Weights of a small mixture-of-experts language model, trained from scratch on English Wikipedia: vocabulary 14526, a shared expert of 64 neurons.
Below are experts of layer 2 (counted from 0) of a mixture-of-experts language model. Rows are named router (the router's row for the expert), gate (a neuron's input weights, with its number), up (a neuron's input weights, with its number) and show model dimensions 0-127. Each number is 128 + 24 x the weight over its row's rms, rounded and kept within 0 to 255. Numbers have three digits each.
Before each expert's rows: a language model's description of what the expert responds to. This comes from a sample of Wikipedia text that the model never trained on.

# expert 50
What it handles: Final suffix pieces of rare words and foreign names, such as ia, ina, ion, ish, yn (Giulia, regiments, Montezuma), plus semicolons.
router:092132101114130137152147111142115122152159134108130132152110149169138142081148086125146153142108101120135104135136161102108122106128152156102101132091117148173141172151108111087149101168153102131090145123207150173160152132108126095121126133150140165106094096101105158122163148159114146117169101145145092111164119153150132106135142122148131147107111164100109121149136131105143121087130
gate0:159132083145147157181120146176099075150118130126156143136134118098151097093111148080125167140120135116135165121151086130136144112122106108091085131173115146111155139120099132129127109126151119164111122111153123170161110166081108147117116108143146131137134088119121136126130134174128115137167131158147125123132115073133167136134098147139153140069168145122175135121136111101109129121095
up0:092120167126100119104129114105150171080135132109103135130120161153127149149139099175136093120136107153112087148105152097143112112135142157153181127103167104148101133138141138128141151153109160078142131147103167101096125086167137107118143152124131118105109181155138122132117117071103133108127118118095129131143155176146090106131137097124112130174078122138092120125130157147142109155143
gate1:111110128113114140106163082145123133178129132090133125097135142129110166099102134131092148159118127127104115086134103143125093137126112126143135126108097130161161147116137111106184126123142142173116141128071146179102141171075146153140174120140138124119113120111125138135112125165087088109119105123115145114106117167150117106145110137152099133135147197115145060117149133144106164111121
up1:107141138123125119124156084147128119167132126052126127103165137129125159094095153121095138156109127151097109103117096152145101134103108134157168142117126145140179143109132105119165127108136138156120116144081156168083130179090130153127179120128123131108127126091112129128127109151069122128117110119138133141090114174138132126133114137148109126114143157144141073105159142158098177108150
gate2:068149107127148121134122091117136120120137090085113136133139135162140120126138117109140163155123139143143118121108129133114144139106095120072150133102114114146078125122116120119099079161172144132097101125157147118140116084091102121104118146120145139145148123120131141088149169124072142102149151124120094174109128133128161134145098108113116063138140168099107090121119108107140057133093
up2:070152116146133088131122117117152133090131093097088144135152124136146138137117100107157136179145121143177121142125129155133143134124133146083140147099112112133087116127154123130104110143159184137118134162183148132154126104100107077113148137101147126120139096120103114086130167118065145107121133128117092164127162127122119130101124131125127114129120157068134091158095101128144074127133
gate3:150116128121098098089174094123125140061082133128139143093148106121144134166126132121160132131115134117107137127119168138093122095133153127143076101119130140123118127126120108088144098161141138137097164134127184161096120141136100154122119106149131108107110161122126134160144101106109115149124114132132123146128123079156130124164080152162160120170163195153110105103123100177135136106135
up3:080142131111156133156081146147117129182147107123118112160117126140109120115143126135106113111133135130139088129167081102144133152151109125123158145142115103128129132133145160177117151111120106120193112127127064103159144130126162113104139144119142165143151109120122101089112158160156146119115125116120117116142130167094128142102167097111097142083099063114143127174159152075122133124134
gate4:138124081131117133136117140145085139132134124109098097148125144127124132169128122096138125108124144132121163088140130132144114071126116078107084125161097136153127124149075166130106173136119133142145134152163155156136145118174141135100165187144176113133130139125128153112088146130122116180098141138122120151172132106165134092110143154086154162127167137131133102090142102137134118144177
up4:085112134124127113159104099111096130130120144126113139196131174077106125141094099135130107181179124112106105108106119122107134107100148131099132134140094143094139081135118136087099164147122121137124120147140125098151112124134178167119170115120122108113128135085129138097127165133119156110149148148122139118140162090166117165151140115069146154136152125145102112113121149133064112129144
gate5:104134139097160159102081126171103143111144130162133093149130099139110144082120115116104136136107114109125126149090094149083135109118126123101124120072102157160139131089091095139194163147158121120127177147142124142167155138150098089110142138095136113134111106116112150111158117121121104102159142163136160169131144127143106113135123084144117088114102134166114114108137098141128160139096
up5:136118134141115103142196151087133107138120133081120142127125166126157098171140146148132155150152122135131109123164145132184094135169125132165123141190132128101079111165160158145080076121091147118132097121142124101094100142110147158150113131141123158117139157139131104134096160135124134138108103099142082085121112114127148144135116152101140160136113117116137116158106166119141092105142
gate6:121148079110151114127106153109149105118140168127131084143109131128144088100160086137108111144128155118133136110128105127140099119140174105097126148080104149168151136095186131156130082127128099094097120119146125132145149135089123148107125082120119149124152087091156117110130158098110111157164136176155094094161128107159101113083182144128150144120095142128127153127125115123117109107121
up6:128148080115145125134110145115149120117144163122113101153105145113133094087156100158098099140118133129130134107119117147148097132111166089091102145070111136160153152097182123162131106131110099098100121126156113132165135134066113160101133102131115148122133097111142115124147170090123106148164133172147102078167146110170113117082147131118144124143093139127137168143110099123111115109121
gate7:125122128111141121175141114142123129116138101122100096121083104109128097122092106134113166130131160138146120101104148100108110047181153155122116119082114121109153120153114130118113162121154143124146126129087148134133176120170101150149090159126134120145145125146123054144118117127133085127134101122121108114131090138140161134148168141114150143152144169155144085121079126128108108157165
up7:118146148135122142092111145111147117133106158134154149132177172155138162122157132113129098130096083114117140153133125140132128203075075093148127127153140143142112139114137122142162090114129100136126117113155121115114081128096150109108169108129138132122118126129128191105136135144132159127116165142139161126120170116122085119122092098132097109115096081103112156128179139130132156092087
gate8:184113137133096100107148107141153139119134105141146133110139120139140074125146072140081157162124112135106085170140151121144137120141150115101144137157092075129148114168140146162090131144159161114149109125141159146120142113092124128151125150104128106132115135100093136144156139127121127137144120091108098100108134151150138082089133096153093151072100088143109155158117092148093140143140
up8:149110142114095098137134129147150139129132110131122122091104099132148090128137116117088132169106134116124105189134153128128134093123127108106132138169087084136162137161168141156103152150142168121141100127175169130101155121088145146126150138100132089146117124104124126158141145138144085133120111093121105111125100121110154072078159110126125143057109088128116123146139109169120165136147
gate9:131115095141141130170115153146140111138143108153111132120099140094083102117117100165087147100124101163091139168119155103143110114134131070168145143126138107165103142072098139128150069090159134130140123121125098115081120108111160089137119130133143118180074144128133151163138144115110145115124094137149129136115125171142168147147132141134124131100098132095120111112167099122152111161142
up9:121129126172147113147134125121128128181170116123069131119105133102117110098128128175109130101099121155122118127149157088104112154124134103185176148132142093177156141107122121102154100128130162183105130151108115122092126118110162112104141140138126125138144145115139154151121104128058122118124101115161103114105127171129116120145098088111146138110089083123140113133178145093160131118121
gate10:122143130158149127176170053151125140150139118153126142129149125134128109130148132127108074075127118097132157148140168144096144130106070152144133144155081153147122120191151100111142094160152093152108106101134127108104150094126108124097127131140137108111116112111139152161118093118116141142098117138138142117138174130091111145120125112089120103128119130107155146163095166138088169130119
up10:133136088154129130130145050138133143154145115153121150099138126161160098150134127109112078090133121144100136134170149160102142161153068159125127133119082155130133134168128123116097103175120126172098137120124091099141130108117098138116094124133119129113165090094127131175116100115130153140104095123151145118094146120088111130132132098126110138095125143083111147149098133149095154150092
gate11:129132134091129134057093136130127128150122119134143120134141150152184112120172073156135160154134122128106143146148128109123092135145073100121137135134108139137118133146136132068117145167139144127099125100143117120103138125153103143152169167101107149129177164163113092129168098166123144108131125081132143127116139138114156087098150104100153182116082160107149153148123126152116123120139
up11:111112144068133134092140150147148145181125088147150111145148134135129121110121091139164141131139112160066139125091119119135101147137074089119110126119135132121118085116138150078114144139140171158077147142155109131121121154120110134135117149130125123144143164149117086139152084150173111126127102134151127101140142153102156085138126097137157144122071149081131132108111070121120111124144
gate12:100148113118102125093116114119115128134142161113145132102142130088156128150115134097078114118122091151148125122123151156117169124117123141108173127174111120106094149126095085100100087138129118162113156164110154094107163149154156098085079142136136169134119137153096125152142133094143169141145116133102137145188100118151092107161131128125118151064122134141146137120105142091090106132124
up12:159106129152130106153108154159117126092130081150125113155130095189117152123091147105161136149098129096127107139159116138156135138098133150122122127078137146154202133074165152144114136132138153079142125114159118175119126128108108142151167173129135077132119110104125135109134104128105088161109110151134107135082144170131136138097115162132153130159130107105130140122169125153140135135128
gate13:165111116138184166112144098115096122094155095117144142146170153156143120112181111140120136164134104141118113130156088117186143116089153096106120151106158116146088168117111112142129138175106118132134157138097149155122121106130140125133093137106095115121099062136113133127133136151084138118143155165155129139120148148169137125137067130145121147113137082136144149125104143127115122114080
up13:147109117130150132114136099136103131117150130134161126146127155150073091147135104122085134166163104138087126117153076104158171117119143097111135155139146092126123141106099134146112109176114117136125150091127150146110124065131107117121115147119134090103096112165138138139163172122082134105141128155149153117157146122147089155135108106175146176149117107151155126123156098146091109082131
gate14:127140131143127139098122136087118120105129130118106111118080103171204110155126161116108117144164158115160097123128104148144152132133103142090133155100114129095114119167157126142105147136099111140115128151156181133156139117078130113133129181131127109135151109110166138123113133099128153128129107142148113166101108127152132063091104176114122070111110135112154096121148147173120146122153
up14:113118085162140129107103153103117097080099168130130117116104159101115116118092080170086125127123154142125126090112139131138127124083126161151066150135103122119146138173109141130162144105166085160143162103125128118143126079159126117141145162108152121117137153108138118121127065135164133145103157142121119172172130114149153130134101137158132135128143107141093111135153089158130124137092
gate15:064148125089142130156089131120112104099102143154122123156121084136085131116133138106116153129112096124092086101097130133080155114112133157090111163179098139097149144105111145132138122166165154105123151108168150144146165113119108137130129154158127172135161139118150150162152148145100135086137143118098142106159156123123115155140112132140098119137089175149135122123150077122143157117123
up15:067161134089153122149096122114115084118118159159102116145126089147092138102128135123107157126116097140090098095085125137095150108126125175089135158177105150109139126107110154145153134161155145128121151123179150135143149124111109135128134128155128164155162149116156150148145137166102149102137177115102154121141178139131125152142121123138084092136091169142118133135151092127143158116115
gate16:134129142128132147127101110107147155144126148121113093129092121142149109128138136152119150097071166154100101145139139171124149157137126096148156134145063135159141120138078057149116064173142100168146123130129142126102162128162110151123122129124135115139131166136173129189124141163100130129144123141155154120082129114140121085117140139123108102134142147122128157163098133112162136102150
up16:088134109079113110119171115142122113106134151129133158132145121126114144148120112104116110170164093107156164125134103070154103107095125135131083139141166134099116146107136182148134188083111151097131158113115099102152096105113173116122142141142108150114126093145071111074137144117165137121125136111102091120159097143154145126108120139121158147132091123148126116108147132130096118150100

# expert 35
What it handles: Adjectives, participles and adverbs right after was, is, were or been, such as able, used, found, located, relatively.
router:091117122084116150109134155133097128105159119129164143158114158150150125098151099137124164153115125144134084151165161109099105092128132145088112155122135152140140141159115112113139143135155116113123109119141108150131120144100158108161110146129140155113110124114108168083124165170119141090181091157172127109146104162157120120158167093144123166112112161113106110174146176114153124104158
gate1:137135134134117180072162131130096148110129106121117140113128122134122135113155156136108082157139122112147131141133151100154153153148133139182130139109108106120143121148129146138116141126134132131144135154125103161170144076111100136158153171116182125153140133090115112159186126097092117120115153153153156107134153119134135173136189121200122157122136150119131075126135105165108121151164
up1:115123097143103116152100140143158123115128157153124116171126100120102115154094090095145158118147118155101137114115103152123120100083106108077117135165127155141104147127126153119154154162099157112151120117130155123086122160139131107083107106122065130098147141143149163096118125160139161135125097095117101148142100140131122135134086132080158131133129075114146171165087156112147124091130
gate2:146121160113120164111134116168082116117147143135099119097103148163122163107101119127112132125145166179118162140113126127130118110121093115122132109130104194122135147133117132138140103117157130131107142134129120152110132109127137117113151062116113147124077165113108131103107089136091187141120142110118109115140121127127133140138117083119063112172103168131139087157115090093133105190114
up2:137101135145093181111141132130117134154152127140088135073104133128139153123146135135140119139153160155116187132119168140098141097108107098122135143147120173151181141127120123137127118135173134120143148171133130180108115128130134127114141105103124131143053170088108162123100066141105168123110146124108131116156107127143133123119125104180078106129131142120133094144132108087126099153138
gate3:110116094152136141115140159113171154108167132112143105133111112150117156114134118162124134152132132147132123118162156117154146084089127105135154126132099077156132152137135145114118144117087121081114081157129134065121134135129114175161110110091116094090111124153128172141134142128133145106167114135124203053125120131125122151143146096097130125119155125095112133137161165138136135103155
up3:134124177121103120142143094103099102140079151147100133123116162119141105162145138088111137089113117131145127145085111129133135164156133146127114107144137172129103127127095120139133108123149116158137171128104113184143125112118152078082116164177116186153147135088109098130117127124115135125115157106125079177120133133114137106121115156154117122153089135186164101103145108129121120127087
gate4:130158112132119141119154132125111167137138124116121159152147127114180095115114166156081132137117113122135131151146122067127089106120146146128134191171100091075124099108129096146131115098114154125104152158170062163113122119152110126108088119101117122109141108127106164140147134138148103162124126087131138110148121123140161143094151116130136129127098096146107128158110185088116156123154
up4:145145094139108139129161148116099152143119122131130160153146131115177115121111160134079135105125120120130112144137134090134123087114131162114124178178107115082119115134104083152124119091120120103114160148164086149110126117162120121103082132098125137099154090115092172158150135141154105128120129092139133106143152110126170154080170133143149128115099092159131130175132175106117156130156
gate5:128121124118153142153153107132097175146129097188176132138124170163118146127106149147101117126139140109098106142129124108116121078135134116129144110169124109096110132131105161149143115137099135102133140126136146148094082151142120112146122153155089156155112120131173155108098168140154115141122107117109144091126144115105140100125121163198116101177088185139109151170141133105155158129112
up5:132165121148123108164150119136112167129112111182170123135131185139131102113140151155108131131131169109118152163129142083120087109154138140131133137166159116115139131137110153153134105154086106077136148162125124152098085148150127115115140130113138144156132124123151142092123159142161117148125125119129133108120088119116143122133146158180132136147088185125081146202115147124167152138161
gate6:069133128134105111129171110102122149169080181127125172111134130144118119114149124156125111126116152159116107134164146121092126163094168153094131142146155152148136142139117147120132108148115113161044102140155171116128138143115144132145127107140091145149114107142160114122151124159165145159124113146107107116098169159128124127127136114119143145107086145138105173154109152076162100149132
up6:159116137095137155146091152155140127090149075121140109171145166103154135123113134105168117145104099125136156129075112129181133113165067104186107113093108089105128120126160104146135132100141136099184154110100111118135094111143107129121146158105153098130135135127118145140095122097109140129146144115153145115139103095116114110140140135136099103153166133131129092101127130186118153110135
gate7:141085145110099117162125131112124168145125161154149115145137166107142140150085123164161130114160117116132123133110156122123107102133106144133111169155135184140139117147118155106113064118136131139147121166133137124124165111115140103154106170084064117114120126090118161136145148099108125115161115096104139105148088148109122135157138105111122112165167108105131161129134184116078171115137
up7:125169112168148142088124135147124109119122099104110157115125100175131145092155099103084124154099141151120145127136112125118127149115171107116157098114111105088111132113150117162153189134136124160104139065110105139117117132149114119122136095159172152125166112172161116120111118153119109154110139134144100130128124076136140119125111148152146135104085170133103079116124088142180096140128
gate8:145114135161152117123133154126131100137157102118137131121128115108151095061075127103118148130140124140142129127159109174104123098132159156090138149122116147100094177145146117128139123103116113161086061125121126155109119158129077185124133148137158135156138142111114143146068172144121112124134150128144123109148087134125143081152104145098121100141142094127132138131114142106117197123141
up8:123118138142116124114164120126124118145154125141135149112095147139089126078091122125118162107135096153159128096131123166117121116098145149109164167108104120113097205190121129143109120124121089177077073102139132148126124161159118163134123163136131164157121127130088154156093185123111110106152129135133128092122112139121153123174111117103143152095143093138122122136145135104112147133136
gate9:104160115100115131073144137148101108119149161113104142097124124148123135133122118102126098133109118135108109125097116183151094160084143090163134107145108158152087114101158139083154139141102135149121117077128123122108140146175114143128163104111094134122126152103104118164102106182106175163157138122154153129122145085154126100160164107101150140125108158112129128104147101120175138111137
up9:090155148081102145091138118131121113113128157131118149111145138103130091146126102094139109120120112120108113127107104189151101146088128100151134103149130137114096144091163117084153146150107141165123126075149143114115122165172119137125152106125116144146116148094101102170128111194103156148163157120149177117105145095137147087164163097133156109146095144127120140125137127136163133102132
gate10:059094129118108132113146153107124130117126125111111163134117094147117118165152120167129094152104118101133128149102120115100094171106151148102103138123113103104079109094167129110099154118131130120131138128119131104110084148092141097118103119093132123125128164092112137100149135172155128127133122110101183182131112102179079118164115124125159110152127093164108103135110144099135088113140
up10:167100157174133138117147120174121131145129116106102104152146152113112118105113136142121150085140118174102155127133153163150139111152167132176138128134166126125163140106120094155159110130156101117138094130210110141087133109139135150092136153133105125105134128135135101159117152107121163122095165109103135077117148135105151170124128140136142147071131131142153130121168119098120094088139
gate11:139163167107144059075126197152119135156147107115169116144145133159125094111153162109097151140089157130144146125131143103137091151125103134163121108133158088098122117122126084098125155113185135164127110098155108143139120117133085109150121149130165113148142146112115127142142131114102095142146136101097105147110140125123164106096110116122118149138126145121104179126128140117115081101154
up11:119132177095136070088123164118140159151142132148135131148135123138111101139107173094120140140112148141144148119137122125127106148112102131142146097147158092097138123102128083107128184138190137164172141099156117152163160128108104134167119165114140134135161146129092108156163116100123104147122135131074121142118159138112142121115108129146120143142127118139072182181162129146119112113121
gate12:099092146117132131123101141126107085140130111115127113206126152095141153105121155059135146129139143127133132125087147104111121126125147107103126130107094101117163077111095112116132149142145201136125154149152106142128094136123105154144196162140147161106140122128168108126148175120112129134145111127152104139137152153159095129107143154107122144116152119148147152147152176097152137117117
up12:135174119170117122126143102136151174123138146146116146084141132154123101157118105186117126110124108119111132130163114143146134122151134156137140130147163164119089188124177130141105098117102048123111091097102165112114168130122152098112059099122097097116113143125111167146111101133144121145132131128097128108141113125102134123143119105152106125116114147089106097093121090140104123133128
gate13:149085121151129123117129141136157149123107112111133117104103158152115142138166080121121124131112133127135132146136159141158144117088118124126143093172122179146121095126134116151149173127159110139132118094178084138185138167115122153106134182145127129091142104086087084133157174155169098122125165167126123146127105108124177149163151131125149108148146159126102130162112141120125161135143
up13:112123133121091140146144145134103093100102179134137158149176129107123134135075156127128167123103117153148116140149108102091079098170125125119102157112106062133125143149119131111137075105084131083134122142091115141082145080122106085134151121107143131136095159144148151129095102104101122139100096104150129119125117122120088121134110160084110139128102087146147132116129118131160108123107
gate14:103087133106168151165123139128091146118113140112174167148111132142153102124111112152149111107114124111130116090135142088106161164124103111110119101128138115066141111122170110139082176109118125127130113157098146153169143149118180124145053121149149094135109094159130127130098081124126137165140140123091073112107114152150116125123145107137065132141117121138122151111126133120124128131134
up14:159157092125083134070115108163138132161129128130096089104104109129086132148121155106120117154141128160151146143085120151127120088152141159099171171131094132173136141152066131127144096164160135147148163126156120084111150094155125146103161135084084116144134139107136132146165155153139117095151096148138166137151102133123116100127148131106162124109119107139157140115143116136141132133119
gate15:094140134131144127127135117120172114138114106100113085148136140154137139077132141096114134155120158144146095116161119153110145112117075166116125111119111115159113139113147107118111143109103089109116147124141125133121088156154173168149114153079149078151150122126112087114133127138146160145144120182118121148088105172155139165127114165123083145106116141116130169134172142198132117111118
up15:094147143128170120121107147122149091160136091105135128198124110144126111061126138073142140135117158147139106124147126148127151102090115152121112101102131147132140135128147085111122121112116094102099113105192122113133107165139146141121104133082138073130162171114126135134144117149122155133129118149113101160092113153145113149110134163127085128109129136127120182108179141175113109121122
gate16:142101105120149102072140145124125117121131138113172122178132117111150101135125156158134114122138118120136095139174129123128146096136153168132098112141136138146115123145152153153166130109164145090171048088110080137101128063129110156134180132117122132105146096161103126111144082132077165105124113136144123125166130123125132113135137114112131135106079137113146109142130100146110115133168
up16:099155147135100155191118109121141150110140136122066142085114132155110175122123103082135154098126128126125160129094145127123118145124099082123154127118126124112147128098112104100072135154099116134082185160147170106156125189104154104145094116143121115138104149094161117128110166128180121142128139122126138103103138136128132127114114120163127134144190143124137140121144153131140130116095
gate17:092164160162122128116070103132113155114104127182136128114127131176106098146131144127134158090152134128140140131128151170137129160143143130110119144097170128110116162129116116102170139145093112156117110129122126144154118128095132138130124153141151159136121125142133115119189101133146139087132141103134142109126075168081166107131097126123140168152090170178179159108135084119113117112115
up17:079188150149109135135070100127120154127106117173135134148110141185108109131135146115140147110146142099125132128132151162129129153169154139123135148096201134115138142123106121100173127141119116162109114134117138137158099133091127130126133151139160145150123107134143110106174135135147134079124140113141142119131102175098141104130082115122122165138088162179162173125147096112105131143106

# expert 44
What it handles: The pipe character separating cells in Wikipedia tables, especially after numbers, years, percentages or names in stats rows.
router:109109118110129131106143143147118121112136157086185151154090135150140152099148098113153173139100056115153082163133140112110096131135122130125078149098129129151136157176129111107154106149150099117100112115143141141134127128124185087142135139135126132097095125103109138104160151150113157116159104149143108105149106129145131105184136125162147138109113152112085102171149152121162122103133
gate1:109117177137127123121150145096113073122151118160128125107107125122146144124116126196076134113105125154122152117127122129130128107119112164183146116168110109098123140100137096140105155153158144183140120104115121123155141099112088129144135175127087146179120118187140131101116160169123160135155145142095126122157127104098138127152113119128116127105102186132149154136134167143103152101125
up1:108099173135132129134147127105127109122166144145122123097100137132167141138127115149092134133130105150113164157145103133129138091116126162119125134126133083093113127106123125137137120170192142183112154138091144106117154106086069132144112172108104166170112119136155145078111147149114165133133137148138097107159146129112143123166089119139115109090085148142172163101146094128111151110115
gate2:145137122118140137141134111121126086143123113133152120178088148127123110097136099048169109162147151116110099148174157151093152169143143125100135152136144119141126131158115122138120111140120123152135124170153164126149142125157100115126153156114094150070129111135124156144126132144098107158101138125198132126113143139169127154142157096115096168162129105113100146128089099117146158126170
up2:168139110109093086125070149136125171138172145095147151141121105124085155128125123101100112099135146129125110120127117143080156128100189129112094137107112135127114083132148064102112185138122146121138124103139110128140159132147125126111089134134144127142147093110129122126156152129165112106150094148129138131120118162117089091149097098112139104108154118137162132141079125123143106133065
gate3:134141076127107107130088073138081131099135114096131138115110144146161143126137129128142135135135117165159123102102132085159092086135120133145091113119119143091118121169142155142140098103127157124169157132159090108105130135136127121130145118083137152083112102110126139114138159126136170136176118140145106139099122200108120150155144108155118159081138148122143096120125108162123108163081
up3:125125104122133132089140137137153134167104113156124125098152096148114137126105159117103117098157154113079110165108100128090118116140112111139149108112148120167170105109136118161129140125127093113097122079114173088131159119146134189117128111147099120134120122142176141147155114068143136153125101132136164114130135065123118113142104142109108102186105128133123142077121129118175092105140
gate4:161107117152128105164144070111146072099130162124166145169142126103155101129161118094122130088079136085135121122161135122126126107113143107141134129124102113140154089173160120136172110121177154103107129152138109126145128087122131126152152155154079114122115122097112157113104100155080137152090122145137145159119132123153100166136147121150150144107152106103103126089154127113105163129138
up4:157115147161123093113120089108134085137136129146135116145144113088132124140153101107120126143103135095116136102196146121130139091136161114131130142107105123119163139153177132144134135092159148164092117170152093102159102092108125120153158147170090116116112102119124135091109107137084125158063123105154107158135149109124086137146121125131134126095155116130106099116127136125086194128119
gate5:135122110125148069145133110100086111120145095125164158133135075120135126097167140137117115067125129134168135142132108111091144159121128155150093138090089123134149123168126107121146140149174149162094065147137141128139114102164149085175138130138112137110112139112095135145141107103078102138129098156113123134150111088141134139120126141187153143094137118108112103102141129124142162107127
up5:115126149123111186107118144144168137131114157148087098120112180133129134157098107113131134183117134135094135105116155146176110102139123109117159107165167130117096130073138140144095110101093118094174173107123103135117136149094109154103126141120138116152142119143155127110119152171181155111123167106144142106106145182107130116147120123071110108156118129143137149156132113133115101149124
gate6:112095115175141142146106136182138137118120098083108128112106102118096100128146121131166139113161115109098106120172141114084169118128156118123100081121127116140126152126144147100140146149130138134126163088112135105140108094161121149109086119114149097100146120123101128128114114147138101123129079127111098191086139167181113172119141099101151108149152103108130132127153144100126099133181
up6:120099108152140171133117128180146137153115107101088140137114155109117131106141134115132146128146078120090082141154116126074159134132153130086090097137122120151109160134152132080135155137117103139129135108101121093145132096192108151105087125113156118094125114119130139132115116144122091150136106116079127169094147180169124161113125090102144100137114121123143138108151154094109118142172
gate7:118092097143116145088165178143098192146128124138184164116100128130103152084127133101126163118155096099103101131112116103095117113135100125138116149142129115145119149158151145118142124149151122119084132153158115134107126136142179116130119130133147128118093095112125114114183130143068141154118119126144121098157133131114162113167116198150163096131132140113087140141132135157166133150125
up7:146164149117144109175095076108160064102122121111069086144160105123147096176132129148132081138105163156158153126143149148152131148130147125115133108110123145114130109105119108142115127121102128135168117105100132118141139123105093139134136121116113130139149153133126136144083122103190125106135154150107130158099121124134088141088150056115089169132142122133161116119119121093098129116134
gate8:073126118152130133111139144097137153136132111088170098138091123099122062130095110119151160129122108117116135204141160111125137127143102148096078142167146122144092161079090155127113115089126107092125135119129137142122128135122139145091170122114151147129171126144108142149109122141141124156066134135141118131157099112119124093115151147162153149152166148155109152140101135108117103146144
up8:091120148166112115096176116128129148138109110103156143152113130090104077090097104129132164136126140119108137150121123120112132167134110144087081113134118137139060137118113161086114114083100094114133135139136096147097116127116152132122153125109121149136136108176132129112161117145129134169095096144138138168140089149101140157158148153165121119126151181132161149168095116166093115114129
gate9:145109114110135142118145116110119154158150110124064127100110125136163115155134178095108127149110095119163142108179106178091124141086145137067092114130118084152122104139169108118109115142123119157136147137144146103122102102137157115113080152143142117138149176152155141109092127124099150104111134166102115082121135163117147121142120129144128150118154144108115152138123179123126175094112
up9:113092122131141172135140124117096160125169131144127140117136128138162100095137127103096098127117122133196149090120107116124139172108115126091138103133155101186104107145154112127129110163125110181139127143144082127112115098112170093111117165151152107179157159115111126142141134153127144136103096169117154091100091165102116129106109164147107134111151134104096157144124119114115166141150
gate10:148156129109164111120139082122168122119132149146126105143144156097136164109117093109107128126097163164159122122110118143152171115114097117155139139085126123123131132107119109114135124128172160132132147134150122146136138162098068130159141143187127109168103093128097125139160180164097123153159119143098096108159107171176112155122116114173123164121160128112164083135151121134110139124124
up10:165122128120142107137113083116156074135126182123152125153134106149168130115173082145111137152152097145137121169127152136100095108155144125135130136123074111126105145116189130081101113129144121107123101145143123135138156128144140092120127090115155110144144099146113129116168112151141105178124154130127127100086119176140139114117148109086147125107147110099154116092134113101114198126128
gate11:146122093139150107130139148151093071072140157136123149161089095138122108091126131152100166145121062156164102128156202127140103117158101139118157124131068092136179168140113139131096117110124095129159094146134127110132110114138149136118110140124137130125108120130109127106103092130116128125128136116106154149136111148092113099136140107134119131123114128155139172186113127101135162143153
up11:133143149167144132133140121107144121118115114141147121169139132122132125112124092106118117113139172134068096147122143123104169127114193152089137167140110110149090147054122137174144164110117183123144152128157121148113150114135105117161153133109124137137150080155132093131126138164159127188114088141122140093118122132163095126136078100141142127155145112133124139130143098135130097128167
gate12:126090139143085117144124109143153104137108112105116048107168116126109106113102122129118104131146137167104101162153184158160145107128084112128128155093145115130150134133088145119121095143159120176121167099125128129111097119118163110162101079136107100116106153117172136130109117110121159142122109135145120175115134084119125141129100129114107110120137132091103076083139110160126113105118
up12:108173109140161127112113150099105166114144129143138177151159159101126136171127118128119153122109122094152128101118092119107132127123185140137142127148122133087114104106187108146151144105111157082136092138131135122126163134143093148098124159139126190142133078154135115122130176155114088119118142113100112082139146182138131113160130129138141123139098139185153134150097155108137111144119
gate13:126093124129112140122106108147112121110130137108148117133131148114132140165134112172115113105128122099129150088157082076070097113126176161154177117135125102134135118160138163126080130126198102150137146135143093150158095131077081133132097111150120112144107142109114108117169128154101176137147102100147124150137136124122138133153118100120139101139120118106154120157187142133124163107150
up13:143121127116145128143160128133123100125125171109113109109086114126177129121147163163144070121138119183192153112131118136112117134126116105149128126124138101152128115133136118102134137108108171111147123152137129130111156133123115097095115109125147123129149120124053111082151110137123158150134110152107115122123085205132152114091173131110131152106160133079120160153120145131157186151124
gate14:111098103092138169104136126140173127125105156125125123119087129154146126093134128108133088126135130210117116104118154140131126152167102107171146121096167132179143135148128139123124110105115116097139134132127168158091131094162162110116145156082124093124143123112134140100165129132134119122129076150173108137113128123096138083165120133103144117161149115139078125153116109149138117083091
up14:103100127089128141093156129115170124120101154115123123148072099139153129092131130100136090123136124177115108110112149143122126174162118117163138139088165120157123137131131148108144119123118120095148130125143190153079125099142175089110131129076135087133116130121143118107150130119144101130114079161146110115116130096117153085166111118112152133134134119155078117141089105169135117089100
gate15:150147142137134124111159142101107127123112129158185173126130127122141152120137124116114184110128135081142156136092135128135120157149132157109123134121122130125145150146126126128183114102145124101119125135136175106144106134164110142154164136163137163107116108104119103105157177148088098136129156135127106124169118081129090145148158182198107123109093141152141163144107112180165117107154
up15:093142127163121138103137100134184120131138115111130135159137137165112149100120097110134139140155117154135119089099101147097120077159089099142133170151108158100116127157135150140085121144125145131163150108136089142122125144107121130128091095145142139133102158153093115159163112097127146130132131135171135153154129183129165141119112125131135134103152168076186113136134178101115156177118
gate16:141153114140097148120113127151082113111107092123146111108110089147124142097100133112202108135171134138054065142102139148092158142148148088120114144124096147129140089139148126150144161157104139120137140127129142147124098102112165122134113101098129127140073077109109114146122143091117125145097112188142120138126090123134119109119131109102100137138135122173121108126150101132122114121165
up16:089080139096150123082137161109159155163176147139116140143132163092092100131140096127081151119118118116159158146152129089151087111141118153131132116156175122112099184126128125130129105083134112137122128155120121088139159139119081157096139139144125141109153150155166138116148103156156084152168159084154145100124139117151120116121114126123150126142107134110173125125100155104144121110126
gate17:145144198141112092126105120146151160122115135148092105185102116152113095159143143121109121139132146102147152165154161133106123139152080135094138128132147161135148097104158134125148090135091141104128165081142101166132186121108161146131150124154106140134116116138163106108124133140100111136079147156163130149090138123107142129119145153113089099134135150120097126159078103147136137155153
up17:125121118134132122098143148128146168141074106125136124109135091148110127180125086136152163137192176151114088091119118115088145082133131106128094113140112115137139148101129132167127123173145111163116150138120134097139100118104099121073109106138137113093146105100101139113154135105100131121168138147177121102136099134132103170140138135105140114119146094106149130102170178149100107128103